{"d_shared_expert": 0, "hidden_act": "swiglu", "moe_layers": [1, 2, 3, 4, 5, 6, 7, 8, 9, 10], "normalize_top_k": true, "norm_eps": 1e-05, "beta1": 0.95, "max_grad_norm": 1.0, "max_seq_len": 1024}
Below are experts of layer 5 (counted from 0) of a mixture-of-experts language model. Rows are named router (the router's row for the expert) and show model dimensions 240-287. Each number is 128 + 32 x the weight over its row's rms, rounded and kept within 0 to 255.
After each expert's rows: "mostly gets" lists some tokens that are sent to it at least half of the time; "comes before" lists some tokens at least twice as common just after its tokens as in all text. This comes from a sample of Wikipedia text that the model never trained on. Tokens count by the router's weight.

# expert 71
router [171 131 142  89  67 148 144 140 197 155 137 127 111 179 184 104 125  95 131 110 123 142 166  95 109 117  86 183 134 140 204  26  56 125 107 126 136  98 142 127 169 102 168 137 145 100 110 100]
mostly gets: " Coordinates", "″", " Primary", " NRHP", " Born", "Scientific"
comes before: ":", "°", "-", "″", "′", " School"

# expert 1
router [155 122 135 110 125 169  90 135 169 178  99  99 126 129 114 107 125 134 115 105 105 126 160 116 117  87 153 169 108 183 167  95 110 108 139 146 141 151 121 147 141 143 151 127 142 119 114 146]
mostly gets: " it", "000", " him", "57", "55", "50"
comes before: " |", ".", ")", "%", "″", " was"

# expert 66
router [132 105 135 107  84 181 105 136 171 182 163 111  86 130  88 148 100  93  50 139 119 151 128  96  91  98 137 158 123 171 128 113 131 137 107 142 156  42  95 113 113 119 138 149 136 176 127  84]
mostly gets: " UTC", " speed", " digital", "based", " air", " self"
comes before: "-", "=", "ed", "_", "+", " aircraft"

# expert 112
router [152 106 117  65 119 153 142 174  87 100 126  71 161 164 154 150 188 116 101 143 142  76 146 152 170 155 181 151 148 154 147 122 100 102 111 188 134 119 137 145  94 164 165 116 124 154  91 109]
mostly gets: "===", "==", "\n", " ==", " ===", "===="
comes before: "\n", "|", "-", "==", "The", "==="

# expert 20
router [133 136 166 190  88 162 223 122 189 117 152 159  85 150  94 119 169 132 115 159 114  88 130 127 169 109 164 213 122 186 109  62 102 147 147 138 135 141 163 140 100 148 140 109 149 137  86 108]
mostly gets: " from", " during", " for", " as", " about", " on"
comes before: " the", " a", " his", " their", " an", " this"

# expert 105
router [132 124 101 154 107 185 118 136 161 146  77  98  36 107 103  88 164 142  75 116 107  81 170 137 132 138 137 170 124 155 146 106  96 118 144 107 141 140  80  90 138 157 139 110 115 111 103 104]
mostly gets: " worked", " graduated", "Early", " spent", " served", "On"
comes before: " the", " a", " his", " to", " in", " as"

# expert 64
router [163 142 121 127  88 156 159 143 174 143 170 119  85 194 120 120 136 138 121 181 118 123 187 170  90 129 213 177 166 149 206 152  75 164 162 157 172 119 122 101  59 155 110 109 114 124 114 109]
mostly gets: ").", " well", ".\"", "\".", " However", " until"
comes before: "\n", " The", " He", ",", " In", "=="

# expert 11
router [135  89 167 144 125 154 181 103 116  70 154 179  75 166 114 160 150 129 121 147 135 101 113 133 157 128 166 215 126 169 116  87  94 145 156 141 132 152 178 136 111 160 159 138 128 143  62 124]
mostly gets: " on", " by", " at", " in", " to", " from"
comes before: " the", " a", " his", " be", " an", " their"

# expert 83
router [138  88 147 124 111 189 159 136 166 107 116  85  94 134 122 122 186 131 118  89 169 149 174 173 165  72 157 129 167 170 146  86  88 159 172 138 149 150 120 158 132 149 148  91 115  81 144 111]
mostly gets: " as", " in", " than", " As", " In", " off"
comes before: " the", " a", " his", " an", " well", " their"

# expert 34
router [142  97 150  55 126 164 150 148 110 109 142  49 127 198 176 165 144 159  90 152 137  99 175 198 161 175 166 158 130 129 135  92  98  85 156 189 118 111 134 125 111 181 148  89 169 153 127 100]
mostly gets: " that", " what", " That", " this", " This", " —"
comes before: "|", "-", "\n", " |", "The", "==="

# expert 3
router [ 99 102  77  81 120 156 141 130 207 138  98 120  78 158 158 135 114 140 126 110  81  96 217 106  87 132 137 181 126 155 129 134  86 111 134 141 193 141 113 143 133 207 153 143 126 131  91 146]
mostly gets: " 2007", " 1998", " 2005", " 2018", " 2017", " 2011"
comes before: ",", " |", ")", "–", ".", "),"

# expert 58
router [158 122 132 151 113 121 211 159 135 166 160 107  99 139  93 111 142 107 129 118 139  75 125 100 122 119 132 151 127 155 217 104  91 156 147 182 138  98 161 132 147 123 182  88 151 132 141  93]
mostly gets: " built", " used", "History", " be", " published", " forced"
comes before: " by", " to", " in", " the", " a", " on"

# expert 77
router [167 134 144 136  65 176 151 158 123 137 135 118 108 149 162 136 161 124  85 138 120  53 135 118 124 130 139 169 133 125 123 133 103  84 121 133 154 122  99  99 110 144 206 138  86 157  65 114]
mostly gets: ",\"", "\".", "\",", " where", ",", " but"
comes before: "\n", "-", "==", "|", " and", " The"

# expert 107
router [133  97 112 111 140 171 113 138 144 105 129 125  87 170 131 135  81 147 118 132 106  94 171 111  84 141 160 184  95 202 175 151 116 172  99 143 144  95 137 130 110 155 151 130 119 103 128 123]
mostly gets: " 2017", " 2010", " 2013", " 2015", " 2016", " 2020"
comes before: ",", ")", " |", "–", ".", "),"

# expert 54
router [190  80 113 108 107 191 100 164 102 130 114  32  93 114 117 101 131  99 110 124 163 139 147 172 123 131 151 138 132 205 176 127 165 163  93 129 138 105 148 140  85  77 171  99 103 148 119 191]
mostly gets: " same", "iege", " latter", " largest", " entire", "seud"
comes before: " of", "|", " was", "'s", " is", "th"

# expert 17
router [181 136  89 148 109 168 130 114 151 143 105 110 131 147 109 102 105 163 126 116 121 124 172 123 147 164 144 165 126 131 140  66 101  91  86 141 153 118 113 141 128 126 131 145 119 124  43 112]
mostly gets: " Racing", " Motorsports", " Records", " ESPN", " Jr", " Corporation"
comes before: ",", ".", " (", " in", ")", "°"

# expert 53
router [167 112 113  93 123 160 200 107 128 101 150  86  90 142 167 129 119 119 119 116 120 156 161 235  79 129 162 142 169 141 174 111  99  89 103 163 156 122 132  71 113 164 123 101 122  67 108  98]
mostly gets: " .", ".\"", "\".", ".", "x", ")."
comes before: "\n", " The", "==", " He", " In", " It"

# expert 29
router [176 123 103 106 111 109 177 154 131 112 169  74  69 145 159 144 136 152 113 133 138  90 213 138  95  96 135 147 132 135 120 160 101 146 140 139 181  91  79  67 124 151 138 120 125  64  84 136]
mostly gets: ".", ").", " .", " they", " but", "\"."
comes before: "\n", " The", " He", " In", " It", " was"

# expert 99
router [137 144 121 107  74 195 113 123 149 135  68 111  81 171 132 156 124 112 111 110 150 110 160 184 151  92 157 177 121 152 140 106 117 116 138 193 128  74  93 155 166 161 144 154 152 120  73  69]
mostly gets: " 17", " 2015", " 2014", " 20", " 2021", " 2002"
comes before: " |", ".", "–", ",", ";", ")"

# expert 51
router [149 101 154 145  98 137 160 156 214 146 170 158  97 135 136 147 117 124  98 123 156 116 112  92 133 123 182 234 151 133 145  40 105 104 115 185 122 142 188 142  97 154 165 141 138  94  47 131]
mostly gets: " many", " different", " various", " all", " every", " several"
comes before: " the", " ", " than", " Candidate", " Votes", " %"

# expert 103
router [131 136 116 183 103 141 167 161 182 173 116  95  75 174 104  73 153 138  94  93  88  92 161 148 145 101 167 187 162 196 145  64 129 146 124 143 156 141  94  77 161 145 171  95 133 132 117 111]
mostly gets: " made", " used", " played", " became", " released", " won"
comes before: " to", " in", " by", " the", " a", " on"

# expert 115
router [115  84 160 109 120 159 152 129 131 165  67 118  78 161 131  85 103 143  67  94  93 176 164 175 141 123 213 192 157 137 176 123 130 130 127 169 170 112 116 148 139 149 129 146 171  94 112 143]
mostly gets: "See", " Votes", " %", " –;", " Score", " ±%"
comes before: " |", "|", ")", " 0", ";", "0"

# expert 15
router [169 114 120  72  98 176 132 123 109 119 112 108  92 175 142 135  82 115 112  44 145  89 165 108 106 135  96 151 166 158 159 117 110  98 106 115 167  91 103 131  78 176 153 125 138 108  96  90]
mostly gets: " social", "ologist", " political", " education", " Catholic", " phys"
comes before: ",", " of", ".", " and", " in", " to"

# expert 30
router [135 132 145  90 109 164 165 157 136 118 127 101 150 164 110 149  87 113 138 127 137 129 144 101  83 141 150 163 115 106 149  76  91 137  99 144 164  98 149 150 123 145 177 153 134 125 158  91]
mostly gets: "\n", " include", " pred", " well", " conf", "\n "
comes before: "-", "\n", "==", "|", "The", "==="

# expert 74
router [165 105 132 114 109 192 123 127 140 118 112 110 124 145 111 125  91 113  81 143 120 103 163 101 116 156 115 175 165 118 171  95 127 101 116 150 139  96 141 137  87 142 155 183 193 143  76 121]
mostly gets: "ologist", " politician", " Championships", " systems", " Affairs", " Representatives"
comes before: ".", ",", " in", " of", " and", " ("

# expert 80
router [146 138 107 106  85 139 129 101 175 132  85 130  57 166 105 135 168 131  36 110 152 151 208 157 135 114 150 183 147 133 139  75 171 123 110 205 179 124  90 114 134 153 134 110 143 155 141 103]
mostly gets: "′", " AUS", " Votes", " Nominated", " scored", " Episode"
comes before: " |", "|", " \"", " that", " /", " 3"

# expert 40
router [204  83 137 184 136 147 153 106 149  90 118 105  50 160 110 156 109 120  98 130 129 147 152 127 133 151 164 231 160 195 145  76  80 197 123 102 191  91 172 173 122 120 139 121 172 137 113 113]
mostly gets: " to", " with", " E", "E", " into", " of"
comes before: " the", " a", " be", " his", " been", " their"

# expert 44
router [174 104 170 137 107 145 138 185 144  88  93  85 111 170 121 166 118 138  88 169 186 127 142 105 139 150 132 134  96  89 160  59 101 177 115 150 172  98 153 104  82 180 181 136 137 139 125  86]
mostly gets: " sh", "\n", " pr", " ins", " Gh", "Pro"
comes before: "-", "|", "\n", "==", "===", "The"

# expert 126
router [122 108 152  93  70 143 157 127 131 162  52  94  90 160 141 126 134 116  89  76 117  87 173 113  94 123 168 152 102 140 184 128 113 128 114 166 194 129  71 184 155 124 174 118 126  96 115 108]
mostly gets: " 10", " 7", " 9", " five", " Loss", " Final"
comes before: " |", " of", "th", "–", ";", " years"

# expert 0
router [164 103 147 103  68 133 175 131 130 171 110 114  91 139 150  92 135 152  72 115 120 116 154 100 113 121 147 157 154 196 145 123 121  74  31 143 177 122 130 116 101 165 200 141 138 102  61  84]
mostly gets: " ==", " School", "'s", " Primary", " Cup", " Championships"
comes before: "\n", ",", " in", " and", " (", " for"

# expert 90
router [166  98  92  85  63 143 105  98 157 151 117 120 126 172 143 108  96 133 119 138 107 129 176 148 110 132 165 204 124 202 157  67 108 119  67  87 181 108 123 147 122 119 176 111  89 127  92 140]
mostly gets: " Primary", " Street", " Angeles", " York", "ington", " Chicago"
comes before: ",", " (", " and", " School", "'s", " City"

# expert 50
router [187  99 104 125  92 171 139 106 128 159 140  93 135 112 175 143  99 139 100 169  95 123 184 167 110  93 150 184 113 167 150  86 119 114 107 153 158 125 119 160  93 128 132 119 116 105  87 150]
mostly gets: "ville", "ini", "sky", "son", "ington", "wood"
comes before: ",", " (", " and", "'s", " District", " ="

# expert 75
router [160 125 130 102  66 130 122 146 174 177  51 102  93 158 170 128 142 137  84 133 144 130 185 138 143 114 184 138  84 158 133  73 167 118 124 170 151 152 130 170 133 140 185 115 147 139  85  86]
mostly gets: " 3", " 4", " 6", " 2", " ", " 5"
comes before: " |", ".", "–", ",", ";", "%"

# expert 108
router [222 121 125 116  96 148 164 101 159  63 152 134  95 136  99 123 136 118  86 152 116 159 181 113 130 143 122 141 140 118 126 126 154 166  78 151 144  84 161 140 112 153 145 119 113  64 119 141]
mostly gets: " —;", "%;", " –;", " Nominated", " 978", " able"
comes before: "\n", " ", " 0", " 1", " 2", " 3"

# expert 46
router [153 112 157 138 142 129 201 171 119  94  87  94  87 168 130 126 104 134  94 104 126 150 150  72 130 149 135 178 150 113 123  37  76 157  81 166 110  87 116 127  89 131 115 108 187 123 120 152]
mostly gets: "|---|---|---|---|---|---|", " Coordinates", "|---|---|---|---|", "|---|---|", " According", "|---|---|---|"
comes before: ":", "-", "=", " /", " career", " name"